Experts of a small language model: 64 experts in each of 7 layers.
Below are experts of layer 3 (counted from 0) of a mixture-of-experts language model. Rows are named router (the router's row for the expert), up (a neuron's input weights, with its number), down (a neuron's output weights, with its number) and show model dimensions 0-223. Each number is 128 + 24 x the weight over its row's rms, rounded and kept within 0 to 255. Numbers have three digits each.
After each expert's rows: "comes before" lists some tokens at least twice as common just after its tokens as in all text; "comes after" lists some tokens at least twice as common just before its tokens as in all text. This comes from a sample of Wikipedia text that the model never trained on. Tokens count by the router's weight.

# expert 26
router:144093116132138114124153196094144173135134141089124111096104138137108113123135132114110124116172142145117119103107146150093092129123069105178135117149089100151131142124105119135143123113115121130135105155168106124159141160113128117147130097123123114138116130154170123125130179090156113137132157149157164129119183133096145149145120099084108193099108127102126133088108103122133193121120126134131142072127130116133143079136140095105083151115103139109115137147138116137118090086122120091160099139119086148156106119115090094116123097120114152137177132173163123146121134148175143177103127133099102136153137124142145100125140102087136089118136141163092139155124161148153111127109
up0:146122097107138141124115156130143089114153089129114134128136111161116119177097140101109077136110134146131108128087160091155124123104121100124132149171136154117151069156108115151112154103166116137126112110106132090092121085143109129115145157152161138118130145151136117116150155137106195138125130146154125158121101130163104144125110128156112110175142118153094143130100112087139135087113153100098103126144131171122164118119154121095151128138120134122153136143171116153166120169169142118079146083121132140136152160173151122121134156113176178133098151118124170166115097105118098079131127136096146188143147162103131124088128101144134145099121138142117156146090131108118119104078
down0:127139149123115153066133096124138149084100060165136130102114130145107138141114092141096124150136148106069136116138154123200128134114149142121167147118139136147146120194131136121129138135113117152134099184137160124118120111124106117126141133120139131096092118102125142153104138110122127097105108080155105133159123119133142137131094118122104115113121108158113116150139123092104119089140126095148113149114139140140166133131081079086116160142128139106104132130120111165137093128153192126138170126141121121095149146192134090132088150136138095095136120163124146167186126147100133144124167121127111093094111095115124121115181161140137137141092146135140154140103159105146102086156
up1:116114112140161108154142090101159080144163141150136131097116110131127142107103117153116157136125099136121117119129114151127139172121140135153105125121146119148150140170113166113110109163110141106132097119132147168113113138112161130162138112143122110118141148103106151111136105135141095089127131076105095081141153100128091160094132120141143099117099134156159159172170093087121125102064159096133116129129164085064113138170149127126189119115109117136108108157174096135125123134141139118146134130162130142144116112181126165173116139103141127142148157127149136124178145178084127106100157190118155135139159144122092141127121103158160124127122138156154166134096121117131154160148
down1:159148153118145114168109152126194129093124134138156143117101099089145094122152127073114161144090128121122127136118106125153127094133106176157117112107162085149097111132143143080136146129156102164112121131155147136092159116160118119159113145146114141113115175116122089126130118139120097151091122144104117094147125151105123098162150144126129151127112194123152103109133150102130140073173121086170170140123133117126177132125155100135113178125134100154128137130112140075111151117103159105143116135157096174125112181120111145129142138132087124081112148141155083146089121140088134141131133121094151112073134122102111118122137121108145139128136129096079139148130119121153157131092
up2:117157142105161127127141128149140128106128098128137135124145174117156168130184090114121154100111136132137124105113117123150101158106099129116147167129146149120156159121098104150084105115130150155098142138111124148116134064109117136132123126104129141137154155179130124084157096146111088126121186132135136078120114134105132145113072134112136097124156131118105145081148163107104099115108110151154122170116083177116099144123173117081137102136155141082135143194165100128154137111130104114103139119104124140085130136160144156124117083142116130151146146173114152170148144129132165115142134125143106149108104136125111078102102158126145104147109118150120134168150123084119184095127
down2:133091140195178161121161129094100121139101133111106159115158090121113120134131138123127150156152118166144175115127144114132108112125145130122142142139098169103122117124131169131069143119156115137115146104117065138094100079135121142141101133074173118125112154161125141110128162107076133129178124151148117101112114144127103090112144104122107125128151143125108134103057122119130118066141079108097154127147140100104132154124130168140138116108155100122129148163109156143131095120132144128160096146107158107127140133115109156129148115131124124090093108104124135099119137096147127120155136114138135137164129182132118142117104148131154124137153095071131164145133123101178133107060
up3:115131154129125136159105141126138102162138150145158144113181111094126125118150143147164132145130122134110175154177125133149139129121106137133098153143136147145095087091093096150167163143118106177128181111153138115129114095139120117135124154111098116155111129107119151092090132159121137151142117166130087120134118075161118160121132184163193086144108163072158144128140170124113097140141108143110126151133179140137101129123127143111142122138116101096144130136111108118128160175106137161060168126113118176143145167111105127114117124130155140124099121118129123115120086130117142128119099090149138121125098187096160122136167156130151109142130151121116132111163133113112163183118
down3:127112142154129149133152109119120133153100116087163149115133157128081127151129153095162112155128170132122117122145104117108111142146139122111100095106160122154123117131134121076127110089139162134091161118122162172105125157150090156091115099130092125159194138152149109101070145148166076100115125123136108151131147139160099189159115140118118134098140150098120106166138116108130094114162121139116127142144127131160100143165092127118110154156150122164147152160126108111146159133144137113121132135094098094124163157136114110176116133131136170144073139136133079125131084143137136142142123127142120136099118089144201113106122101112134079147107136156178129150147128113147133164153
comes before: " the", " of", "th", " his", " years", " time"
comes after: " the", " in", " The", ".", ".\n\n", "The"

# expert 0
router:125130128135161135108128114120133150128101150134147108099139094131134134120166184116138102163105151122159141114099127128118178122138100052144118113111164154119104126118119094106108099140162152117111143148118159131096161126137120096148100124138155100127127110150149096087134092154106126177109107167112125078108113154139104159155127095154114132090145133142116152101117093161148111144148144142102127115135164074136097119120178134109081159140152104121142123104077121130155126152136142169141151112115108156164137117127102164107145101111183108132094145126134094119109133134159170147158142117107166097098107124088120108116139115132104128172131160133099155090149178094146119079118
up0:097124107127133135123108094153152166115121139141098167144150195139162115128163113130146124131139151116112127121132107123149118107133104131122167081120154106104091161082114165106113118109155118120138091107131156101161133142119091152100130098180118133118102110104124131146129138137127158123113147096113172145188149155155124123119116130122082144144167107154124143113121127122156163127130095114128103173136133129112181107154157117154132151159120110128122120103149145106095127142074145123116124126129119137115159126182160121175129170106145183132096125163132139095137132124134109128151125118154144093115116113150173154149147062101136165120149089055171152154126149158115117162139
down0:077110151129136132141149121172187135111171146136185117061154108168122122167155117113121112106110139153133101110123131117105100125118136158132119165164108149110062097074101137119134152130142158130119137150139130079110099129108149125093136123160114099118153093150139110149097129135136118098092129132173121139112114147125142152142111126155133127145154142120144117125144130147126092095154128081155104120148118179109123137137152107151152149170097147130134148161073139120155110100144134167127083116108111111117074140159113154124135168111152098136117110166133132138105124130119128109102185187133145111131117092155100054106120124098134107116118105087133129119135116135112122147145
up1:073139135103142097115106138120143126112132116131144122141148110095149120110152136123153145125156132113126135169085103150158111137076115121134138130112110110144117075127083102124129113117136079143101152108142112125128116099142136136154149126083127141124132150120134116173125081093137153171138112123172138116159109082091159134122160160164111128136084160086128175151140130166124128142095101126102104105134139116096093173140107098112161129082072141142087173130126109117119150132117152110128158124127112136141105150143147187124178096157125148145144097145095151103117126118107118139118117148130088120177117177120131110134182138107125201137104088127101149102128138102117101111125
down1:100144087127141144110126121151104130140142161142117098142113148067129132169111120103117175088125130119136100147121180166118129162184082166165119095127122163103121109128126151092139106112127091184125122094077118153145150162142140158159159124117148155109117114125133130117174154140140094175116098130139144115125120134149143148132117158150077140139066099136147142198142115132092131167103149108140094155109131118137142131090162162124132116130111118120101139133127106160123154147138093119136141099146117139114114108171119132131130147155113084151122096140113105144112077128077151118122115089085121143147094117134131151162107161129141168159118098121091136121136120160103140148132
up2:125080132152143166126125133113166103150145160109114148192095171112102111167106121129143158091161099144106118149160144139106107092147080156137114126139122118134110155123130136091166100126119144139113135093138115190134114126118157200141072062158117177098151126143123123102107108105121147140129136091129156104123166092109141124122144110111083152126105166097133126151128113083133140156114128151142150104115136149144157143092148120100133146135119105139160093166144075133116122136081127126148127125109119140141147133140151124173141173127108120148140148112104136122151093091106098092112125159142139173179113140163116112112146143107135115107123132135170094138114137147153097120141
down2:157108123131089164135119136091146149142079140116167125167091130101110112133087195111099126131144164103101067150130157177117101153115119118106102149157136163130120072155110082154137149129131143110143139095133134149138104140122141113119119134134126123097157173133140114127141163128150141109126083091118140111134138116100103132145153145105100112147096122131115161127120109160131173062126149101127121148138119149144174190139114084123138101118120123109138121149131139182141119148122152109116105180117051148124141135129122125128173143098151133155111149137080103175144133097106091110116148142117090110116179157115154143136150132120110111126123126164125145134153130138128145093121
up3:137106127155134106122089143088118138082149156101130127143124137121102103137153112129145164131126173192113125117137122093105082118134072131097068114159111129135200173101143134172139128153124115097101120132138115154166125147132135118133149094109147153144151193170092139110131144120170163076148154102160159175145121106144139118106137105096121135155128160133089115112130099103139129125100139126114151097144093156127148137143115144141150134114106181140135113139151147098130138117105082138119114152144129133165111132129143114160089108106114129140152125101129115155140154133146090138104096139137108178161118086121126137116132167154145107136143107153150152154116124140119073178136
down3:110164135147092129133138122134125185114158168108120166118097130192136077160115151154120157093129097158150118113117121125141132123122156119134143107103102111116126156119156139127076171121119116106149143157099142152131110122138135119134173123114138135101142125169097190072111135147144104096146167087124105121088123137105116125125129141128123148084100099155130095146148140150116147100132158099130069132116111135117117129120143094088147141130115147139110116114174140159173097106099131125134169115154121142146159083123140114129157152081182156147119093140170108157108151128131125100165162109124144102155163156119142120103117129105085068112119129168117107086119114133129124116148
comes before: " ", "20", "–", " career", " season", " Years"
comes after: " |\n", "\n", "20", ")\n", "|", ".\n\n"

# expert 60
router:110176126165152153104104138146082133154097160107150121111142123093133164134186147146092105127112118175152119130090111114125147150095165145120126140117109132104139164107143138167098137141132117151111062126130112121158148108150110137121151154121120119126121117171122153119124104138085149103109109158140124110121122072147125151144095112163150122157166107111129116135134176148128107097126166109145173112123118162088077118118139144154137137142165138113098107066088136132168111122114116137110110156149141141143125176136098139106174075144132137142136150131080140132151155110143138125157149093110127135135070117071135123145129156113156137161086115114115089137117099128135121155088
up0:154177116116161120153108085160168150143104094146156103098164137158134057158137156114117104129179105127089111127131136098154133143149126137167131146105108135135177137106109098110159154131140118115115141107152152104164118100104111121130151146132128086136148113155143105146159143106092127177133127136110101136100171111092120114130110118123077158096133143127114099132106134109082151133143093098095148166102126126145154151130154144148101133097124105133138111105107150123156126152119139095142146107133121117084114112175115126125098114143076139158115107137172116058138121129145150152146140155196185116164138173129139143104129138128117129092119174130109119124134153119153137107141
down0:115144090161161098099166128145097121148087124141132123055141122136122131147093143150099106132129146124113104116105122122099142153101129126136092173104153114099138135104133110085123124109161142157145143117150172140182104150120090109126160126153131106141119136134128116133162139146091142114120131133095115143091109110122137139145139167132122145137139112164151080172151120146119109168126119091175122133147129136167086169114172111109129144118146123113123126134091129170101120086147086156159133136109125132096120149174119136147104127163143123159091166103115108142119120129158153105107140186106182098119106095110138094095098149117185127132113100091116128089157108131135079100131
up1:138142165124147121169118117120181116111121129131172121117145159130128058111103099144116086119150151117126129146132131148132148099152098087108097090119146092145148168098141085102124155123137131118107152074146147144112150143122141092145132113175178063158155119141139121144102119122149108162087113121146137124135137155128143135105172113125111165137117139158128140122089109163102121104160122143106138096163128079083161107170174150129106152127097108127149085112164148100121138122125140147151177087128096119134065119158088116144131150152155152125107149122163099149096126122123105140120127144147144144105117132151101149116109124091115149142161154112138171148102138126169119124140
down1:119120107119128133110137130148108107122144098098099143133118173147124146137097111138094116193093143146111081118145128143111118118106148161104143145110115122132099135159125181081158115141165058106114111130148135150067167112165121125128097126082166147129093184104112120091147138145140113123159110108129145176112114148153141113117099178142118126145108117117114092117141073142142142128129123162151118093112150114098110169136160092157132115129154118184125107127122139120145154131120150167147147114117055133109115144080138121125157134098130158133133152119127125125085119173098140108114140127134102140161131091125132139100144096149137158156127185137123139143113115177108099133143
up2:114124127115124139122163074041154146139153117102092135198142125129105092155089136156089155163103124140141156074138094120153134146133115141177116126068145156148134147145127144128142124127096113122154143139120149172134098116132145138127107086114106120144113127146144111127096089147115109173151134166126110160131114151084184148101117138095093147120116108135103123149152142117103161139121140143155112151157094119130171105089159152161115096090120131121155125106159131148101096122162132164159128140172166091081144143111140104144115158082109130151116124148106144147140130174137145133132138164154140125123139115102121133147141105130177142147131117114144145117149151148094140144113
down2:149126103129091103078151122167117156158113132117129130130109173158113117133149138091072129142162116101119117092147110137125123111116184114166080157116131151108104138106156117103120123087181192141128125137115155143144071124065123140148132154161128148169127171133153153152139125139140095098114130143114114175069158109119134093123105116139159133126076134163117150123114121091108106124144128129138098136111110118154122143118162101160152144118116132147106116118121137180174122184088165089151140158122103139101116099082117135132137157123117118110126154139111152137102108156113116144093140130086118110118147120093168098136124178140118134102124133114151127132131127111157098108108
up3:124116129136099108168109092171156154089123102177108138106173110160107126138123134140137141091101130181118133115189147127151121117108094119164133141154123128127172125120163153174093120101118116136132153136149152115121094114118170132107150129153176156133145175114140174101129091148112135155146080128100110085130172144127165150137146148111122112139131131148142129133134091091146111143135124155137122154152102162130149076116127125108117137140125090165166131135165149105093170154132119128180101128116163155120148161108129090156126146134137147104124100165084090159127131128117135169134123149133175118080147119132162109122084101167126140106108144147144157114117165095109129143135
down3:136178103115096134132158187139147066091129119156173132086157166153177119122149128144143116135133175156087166141111147111093139128102142127149156126148123094144156132116127137165109125137147141165128102174163118145124112140082132082125164181143163118113135128149138153144114173140102146124135185142105151125111141094109167167136150164158130143150125129110115137151116155132113113136138109152141133134132109099145153084130125102116124138109115136106164094119148139128141082156123135119109134128138125125134174150144156127133109094084110128111183108110126117152174170139153103109183166112111151094115119155137159110145134139135128139164156111178166120131112121100111121094130
comes before: " |", " ", ";", " |\n", "0", ")"
comes after: " |", " ", "|", "1", ";", "0"

# expert 53
router:153132080123163156108092091111135130159150125167144136123097099160130164134141154148138112127160173122143117138104148114157116084147093148114123130099142157115153152124154098069133111146152133116100094101133148116115182122133108125146092126138142103129099091160123115148125131141119164119107121160169107128142144113134106147110146113134134143100151096136116116120127129137128130127164123168132102139114090141148122129187107143098112121101104153133141121139102112130119093147124144123063134145109104131149144152122087147134145142106115090125143143122171079151141156139088100098140128123071092101105080112125096141117161085090111153121153187082123073157102108119164082151122
up0:129149157142167153115106121148133123110111140140124186136119152135174148186154094141149132094111132158132134099123090110118164110144146131091169189151151100127133138151104135101149151152108128122116113152136103099077131083149127131074125143113145187110138170097112159154145136116139110113121115142154120121155109104156119144116147158133130138107107119086135113108165126077072057181150151111113111165135091131121149130142123128135132120142095136172135117135115119139140166109148122143144093163138099122097139101062109128134141157144112106086111134135124113098101167161095107120114125166144145140139175111105123128157149099097136131107097158118114119165145145136130133127119
down0:129130139126119091130083148128133138100136098139102124114156134089143137134109122145102120120111138093138126098146097110170173131092116173103140135072149139126185096126153123135117132152128093139169091142170074129139119103132145129146089111077126090137115112117142127123133101121085123126127124132171176099134138102116111086095122111128124152102139110133095128154099126113118146150121115143155139094129126133107129116170137163139119103129144135125124118113159078117129146087094157140102155093125128139171129145146103113125099147094149137174127111145088180095131114126049147139140149163171161111095147139142133136091091114104119154137134130146127053140076103131136122116161
up1:127113189136143148138112166123133107148098132133136120157144134130085094105108113089142145118147116142148127139169107084118125131122119099106088107153154122149109108106091142133169147139120079167099126167127126120057114111137079147140151112172092152128138168118152124108156126124137093149123155116136124166143115143137154144104110125129083067103117127063107116130117126065161162119110150128119136176100134116109155089137120116119118152139098136126134139106143097126151126074114131107119099120108077146169120148187113115119080151123121169133158133130106119117120130141137122127103104114130161103138190129107124172122091096129147091095126144129104129158106127106152129137123
down1:092126133119145153094105129117091123078112106122068130101142190132159131121074172130133115113120150111105100147128144102117108126124115138129135167154103143140101118117117171141153127126099146133145099117080119152103117155149119141138131141140155141099152126152115158104152129112149136126119119161141109135149096061177109165109105130150107099118124150116141137124116131142117156083131137146112125156071124119148131100154133107107129141105109155167069117131116160157138093102129089119118112079093116174126129125172145115078118147155142197142101130086120128108140123146102125126100147142141098147145134113115094123136099152155146114121093120089080110118132185127146182133120
up2:139132144137090169123107154141135129090087120135163115107120080128108121180164107123150130128125077118142133114130163146181143127116114132135145156142115119135141088140139114121098125129117118120131170108151135154122135114161118106126134130147105127112119117071162156152107156113103133172123120112148121123101096128088076113168129125097163092162147152095174101133142100170137162120148120087135159123153117123079150137118114116121119114166131102158062121160121137122131156147162120118149116076114172131095105130139101128114116115080179123173108103121117140100148148157155146156120117121108128131115151109157130145089123137166080132128102134156061141139160159084143116102138
down2:158140114083142123135147118107118095109114139122098139161125130103116142150131148076103158136108099092164152101141178139126091111120118162142125136132140147132122115123110131139135105200128174146162162143171140121099154146129085136125151158119170133128125114121135183160116111099083158144144134125148153134130150156146114100116147134130104087124123088106147079139094135188116152135113119098108135109096096129110132134122115103118119138111140078137088137140112162145148095101110130120145146155102108117167141100143115122060097137159106101133114126168118141160073145134127140125148122129081101110180111143121069119117150120132141117085114143163166121084095104144123117150146
up3:129110141124181117137092155100152107144138102100121165175093124124147099136121124136138167156123134128114109139124126109169147118107124098083171133110153075129136099143122111106076153130118128118132113109163055108088164120143130074096081112095121136119139126149114147150170137094115141124137143125118147142115116125157105140102137140186090154133140136153144154117179103149119154093135139109052135103141105151119168157155141169139096116113133114149107125136124114131146135101115119103146089139110147127163112107111107115165172122120119105108109095101118116118113117113135059132110085127113127084122178155124158149139129130111138088119114126133146127143110097138129094112180
down3:148106112138153144137147152158073098165133161108152093110135114100108149121122106110141125135107109114123110124166110125084129157110156106114140147109127140134119114091132123158063143101105116131116146188183164147156140122105113168110107166105135120135150116155114097132164131138106112104172128123107086119109158090168157179120131152099138146134126102176186138126116145140130119080122126142112118102131140142168097120138119106122133123105129143148189153122104119109122162096100163151108124127136126111106118152101163155154139105115170101152139109163088148159160137122150124124083122129107163127131168104125167143063180146144142136145111135120093144116157150144114106153118
comes before: "-", "=", "\n", "20", ")\n", " ("
comes after: ":", "20", "19", " (", "\n\n", " /"

# expert 51
router:087135182162132151124130146106134159115156118139126155099103158113104102155159133122125128172154122156098082105124140113096094140116120120120146117104138140151139147090145166097105100137115143170115108132103107146179128153118186099139133076167127109135128120179079121104121171135158129115160141107131145124104139077176106100161141107176152127123139139119134115180119091079119080141157160168123110110150119128154116149119113145133135159131110112122130090117132131124148164114120186150144104141119156139125117130102143130150165089123102130144114161154185136133126094109119130135124089148133130085125088096128139102129146189124123101120113111143130120098134155108123154143171
up0:101136125120140169073119167103113094112111109139106098098171086167111121150105125112127148142172138110134120104132121082140127122147124142161128100134141115153123136139129122143141110104138132146118106152133115121145098129092176138085124111142149167113162111062130152171153127159099142134113112120150087125145153132128151129131149139128133145122117127095109129132074112134130119160170165137128129178147151118133122094150166120123135113128121145126121100101132150143136099136117077139142102113163192116152054123136132110114098135108132139111134141110129162165174100065086139163094163132154106074146134152141153140158174109105141144147109145091117148107128113106166159093113
down0:110093090078171123099116130108125100091132126115120152132142104119169123134093131141109146136111158122149164139121078130147114126120149123156113141160105150100122104105108091087126117116119144134144140150178102114109071170135097103109158116153174063109104078088118091121113096139084118108139150093127142166167155117189118130105157159136107122122109098175122164130164127112153097119115117130155128160136127111126115140126116109119151136110130127149105125135112119127125131170145134124143141143072111117132114109128106151150113128157147082171137114126133120160174105109124138116073123139124140100097147108047086147153110122137127152127126161114147127153143148120108145117083
up1:123169108136127126145107178153110114108101143183143137100164137119099154134153127112171133091116144162156133085146090087115151173115094115128125123158122123147154106111116139141109105128126106116103130171139159118125134127147109086168128152109138123157104179168098099130157110129129144096135108145128129111102072118124108116092092117116128115130156107116093170072178137151121095094110162109120118124142143151092073161125121160158087135122141125153079160081127150167100119122126110131113090124122098152131113127165119152138109105166168107149109123097118105113110138168147136138164157103107149117107121100082139124153111110152127116152134107152115136117147095140122094088149
down1:118172176136109099173068139125120133073096171120122153128159113121119120114121172104163131106131182122170165089135130130105117166135139106165092132146135085129132153121105137129095083131106076088165143160118120126142114060159117110095139165143120132134134171152117173150105115114128106106101143088166097148149139111108165172125138187134119154096152144118110068125150121099115142124094109102111149121126120135139156099113127126132106111113115106126144130085144144073116114117154140149135168111153086147143158108134124123162131093143149090140118165140135122141127142133126131109104120121129138120134131135112135112121145147153106163147177145173116154117108124108120111153126
up2:142170137114110138113138125122130127096131122087135097124110114096146158139142140133104140123116117161185105098127082125170120099138116143134128061133122100194126125166106111164079146132166104106095132116146159168127149097125085121137107129131115162126126102103108102151174174085106145102145153170173160138109118097127105128110111165118118140147134124118113124112145123151135144159103109144109129126101180126157137137133125183125125143084133120114122151141105129132131128141124115126119145117143100099139080128149130094142138134120095105149118099172161142079172112161103125111077096153137132154121129116148127151172156129149093057148094143155090100087143127127118136137135
down2:124119155129125107128161126119150141144137142121133140132057161117142161144125069116110154157087122154163140167163118128139144148171117150130130156150153105144142129197110158135106100159115128125104122114119141138123124151140139138107124157142116100112079091098141095094130056151159127149176108111132157117103115174154124146107128115104123132114118113166129085108122153128128130128130105129133092118126135121090109095106117154134144128119164108113120106153147129074135115145115101093099158136131107099127173146110151135141125135104178187143103144097159140130173095170092161151149130111130118130132121110180121150180172142138167143134082122136132130137153171120137088138108
up3:148134123132156116130103097167149109157110098135128123115144109134115134114113140159132084135109098163121158137153122105132119135111131150145114145111101130114158138080116153165124118116129111180094106136160120126146122089135119151157111077170139125135093137119151172167081119142125148104151127137107123122121154130111113139120111123143067098113153101091145116126105105132123140137130141158115146164133131134097125162071118136138169125072078108121154104077172101136097130131085154150127147118098141089099119159142118156184152165136098147124102168121111124139157142130158132094079134169156170094078120090078137101156119132117164113108100118106113088129111131112133139095113
down3:086135102125117144123118102154124124083114087143102134128141109115146108088100115167138143129135141174177109147099137108097153137124122092130137116176138133142086112132130136115150100117160101078133120107121154127076150181087160141147139134111099117072105118108118122129150135151130107111133122134103120149146109156144152106116137171147142166146089132141095136132117186168127176127119133072152125151156140156118127081188137151120114128148152160125117167149115115145129127134175082163119099078109142131125180119154089133116135145133130114119130118121122156130178127123100172116155157134107118104171138117110117099109134116139074111101169098120100129120136106120112105131170
comes before: " the", ",", " a", " he", " was", " it"
comes after: ",", ".", " that", " but", ".\n\n", " However"

# expert 10
router:147118104126112102160150081123149211126159182144154093136108146138107099105143147158121133153089142103110079144094114129115149139104123149134132092123158140108103158160158136145114156161150137114163115140114142127122131187120148114094119126149163125109129107129103102112138112180157078147097117111119138149119136136108134128102144108132132118097172134157127096134097134142097150142144167143152147081114115140137140148141133107139110090129157154152112111106168106135126143087134129099150115111114093113171112104120124154156174169128168144136149164154141076158114094103108136103102139101140135105104088097106158141125173137122166100120142112139152112142106159157144113157170
up0:131110142180136142090113104100110109114119113177165137149161120151109142110145127106128130151176112133101142103136113103145162164133119116103078089112141120130165090122150116118133166150106131151115104134122095129131125118136148109127120139142118107087127119164119126146165126129105153137136162106157101118103117172158177135116081139111081120103106146097096139116145114153168095137153149101106075152128116132093138073107120139148160147175124138131151124157118128123147087123123133168135150163136142097081145143126157182115127118130133065106138132123094094147083159151083133109127090136178101128147164153145122145100110126154146123150115115070122145170109132144122112154104
down0:123113143174059140086126130112147118159071152166122168142128126118140152099128100127115107099124147103080149159117114140130138091116127136111119129130135139133106142138139133130119148146137172131085128113088108102145150110169107178152123107141114096123129141126137154128145130139111149163131106097117117132118085136115142103126115128117093083106120089118139129122165088107169169113101093155128138120111123122171148124112133096138146131201153071161115115121110123153166102145105104118146137162130135135135100138123079169148129124112154125158106150104116118135128114158115137203105109154098091139125132126142134118150124113110068127111092138140064091147147115164113079102119
up1:158131131144091142120145091150116113098085081127133101136154132134185150136150117122094116119122140180164138105149127082118109116140135144138136091142081120133138081097064150119117137101149121090118134126123086158129133124118138116161154143119113186162103147099118126117111140115121139150139110094088142164173117160144134136123133107145074174147124126120179117129131107131116096121137118152135133160138100129116172122135126125147132137104138110059111140118116137147163132159111114112157094095140128144158176136137144098126130123101097158084133147126122111179159126142138121155128144143085113057078149113147139095174109131130134139082138135085128152101134139114145167143117
down1:151100123129101104142141072099099126116103124128125148111109136119125161148143134119130130128127165148128093091167164149146144115152066129145153086163116135096095126120127116118084136092133114102137156128124130131142109092116109107137149127120129151155119088143112145083121089081116116119115107135141146099191110105116103133142109137154142139140111115125137130086168129107159109145136162118102114110135125071104163171117155110189095125147117076126129108108162126147145146168150116154120086111129154111135171121098119162176094087127135134136100133127182105159121135080128167138163111138121133129115125143102137151100138153105141186136151141148101115114093159146078126165149
up2:083159142135130126123130127099152099141105131124126138089119151072191121132114072130146152117133115177126172122133159120176118108146094110136129129168116120128095116147118206163141082103102145144090121144163151125150117095145171156157156087108103107159145163072146132115133132101155121097151140150115135106149121118143080140138103159137136148122108153143142151136151163102141103167142125115094168149146112100134128119153139156127147130120147131132122108154106113119181160143113092088154118160157151103111131147136121118115093089096126100148110090130132115096133122138112123154102113153151146148143136167085115144118116142138103150147108120107118118068077133091128128114109
down2:106169142149110128120107109112102092159157125107104110117093090128187113113171106120171152110144145125131122164125087090113114114148095081119162156141111126101088137163141185161164130122089113078132155137136183114136116134132119161150127110096145138121125195127111128083122093120126120131137110133111110108126140138139114149143141135153105157137122154150125170138116131147122106174095083172096077172166156148142143128106129148130121113112107148106092099109136070177126130148126127122119128146121095153137129129134125106138106093125152083136101102135122114156162141113167107129126090097146112114180158114136101143136151139137121154122122143085093135111091149107123099131144
up3:124152137130190116151080158129130112124141080145091144139158139125140118131143131107158144119167083122164117091159114141115136125071086098128119183170094126142158098133084146125107124128140107101142169141136115137093150098095125130105134146111152155153115156129173134109148153121140105107156179090110111145121148128151106127148144125076127156129082104134086133151142077097127129120125108158096070120143140107141142149107166175132143142153126157095139136110109147143139145106081140097142107137117124146125178151155095120102109129106107129148108080123124141111124102131138124110209162119134128163123138135150128134120092111108135134094146143138082162135105118129094124135123
down3:109123132135162151167101135153097111143093086126105108134156093089115159138115160141167097149120095148137146114093155152125126150139169143146134117111109173114110119121122128094115087131165122143134119121103120151132140108143119150102160135133159135130103167144150106105138202116114095124162168165159129168131126147095120136136084132092151163119067155130107172126125132080140098144108112136129126130183142143164139107119180149130134134137136139087129133079104152132155120159124122148125118141108115155102178090149117118102112134139079133122112075112098130103143112137152118125143153092149140133090139105139173134111072133135109125093100105102129111125099132079113125163151
comes before: ",", " |", "–", ".", "\n", ")\n"
comes after: "20", "19", "18", " United", "17", "16"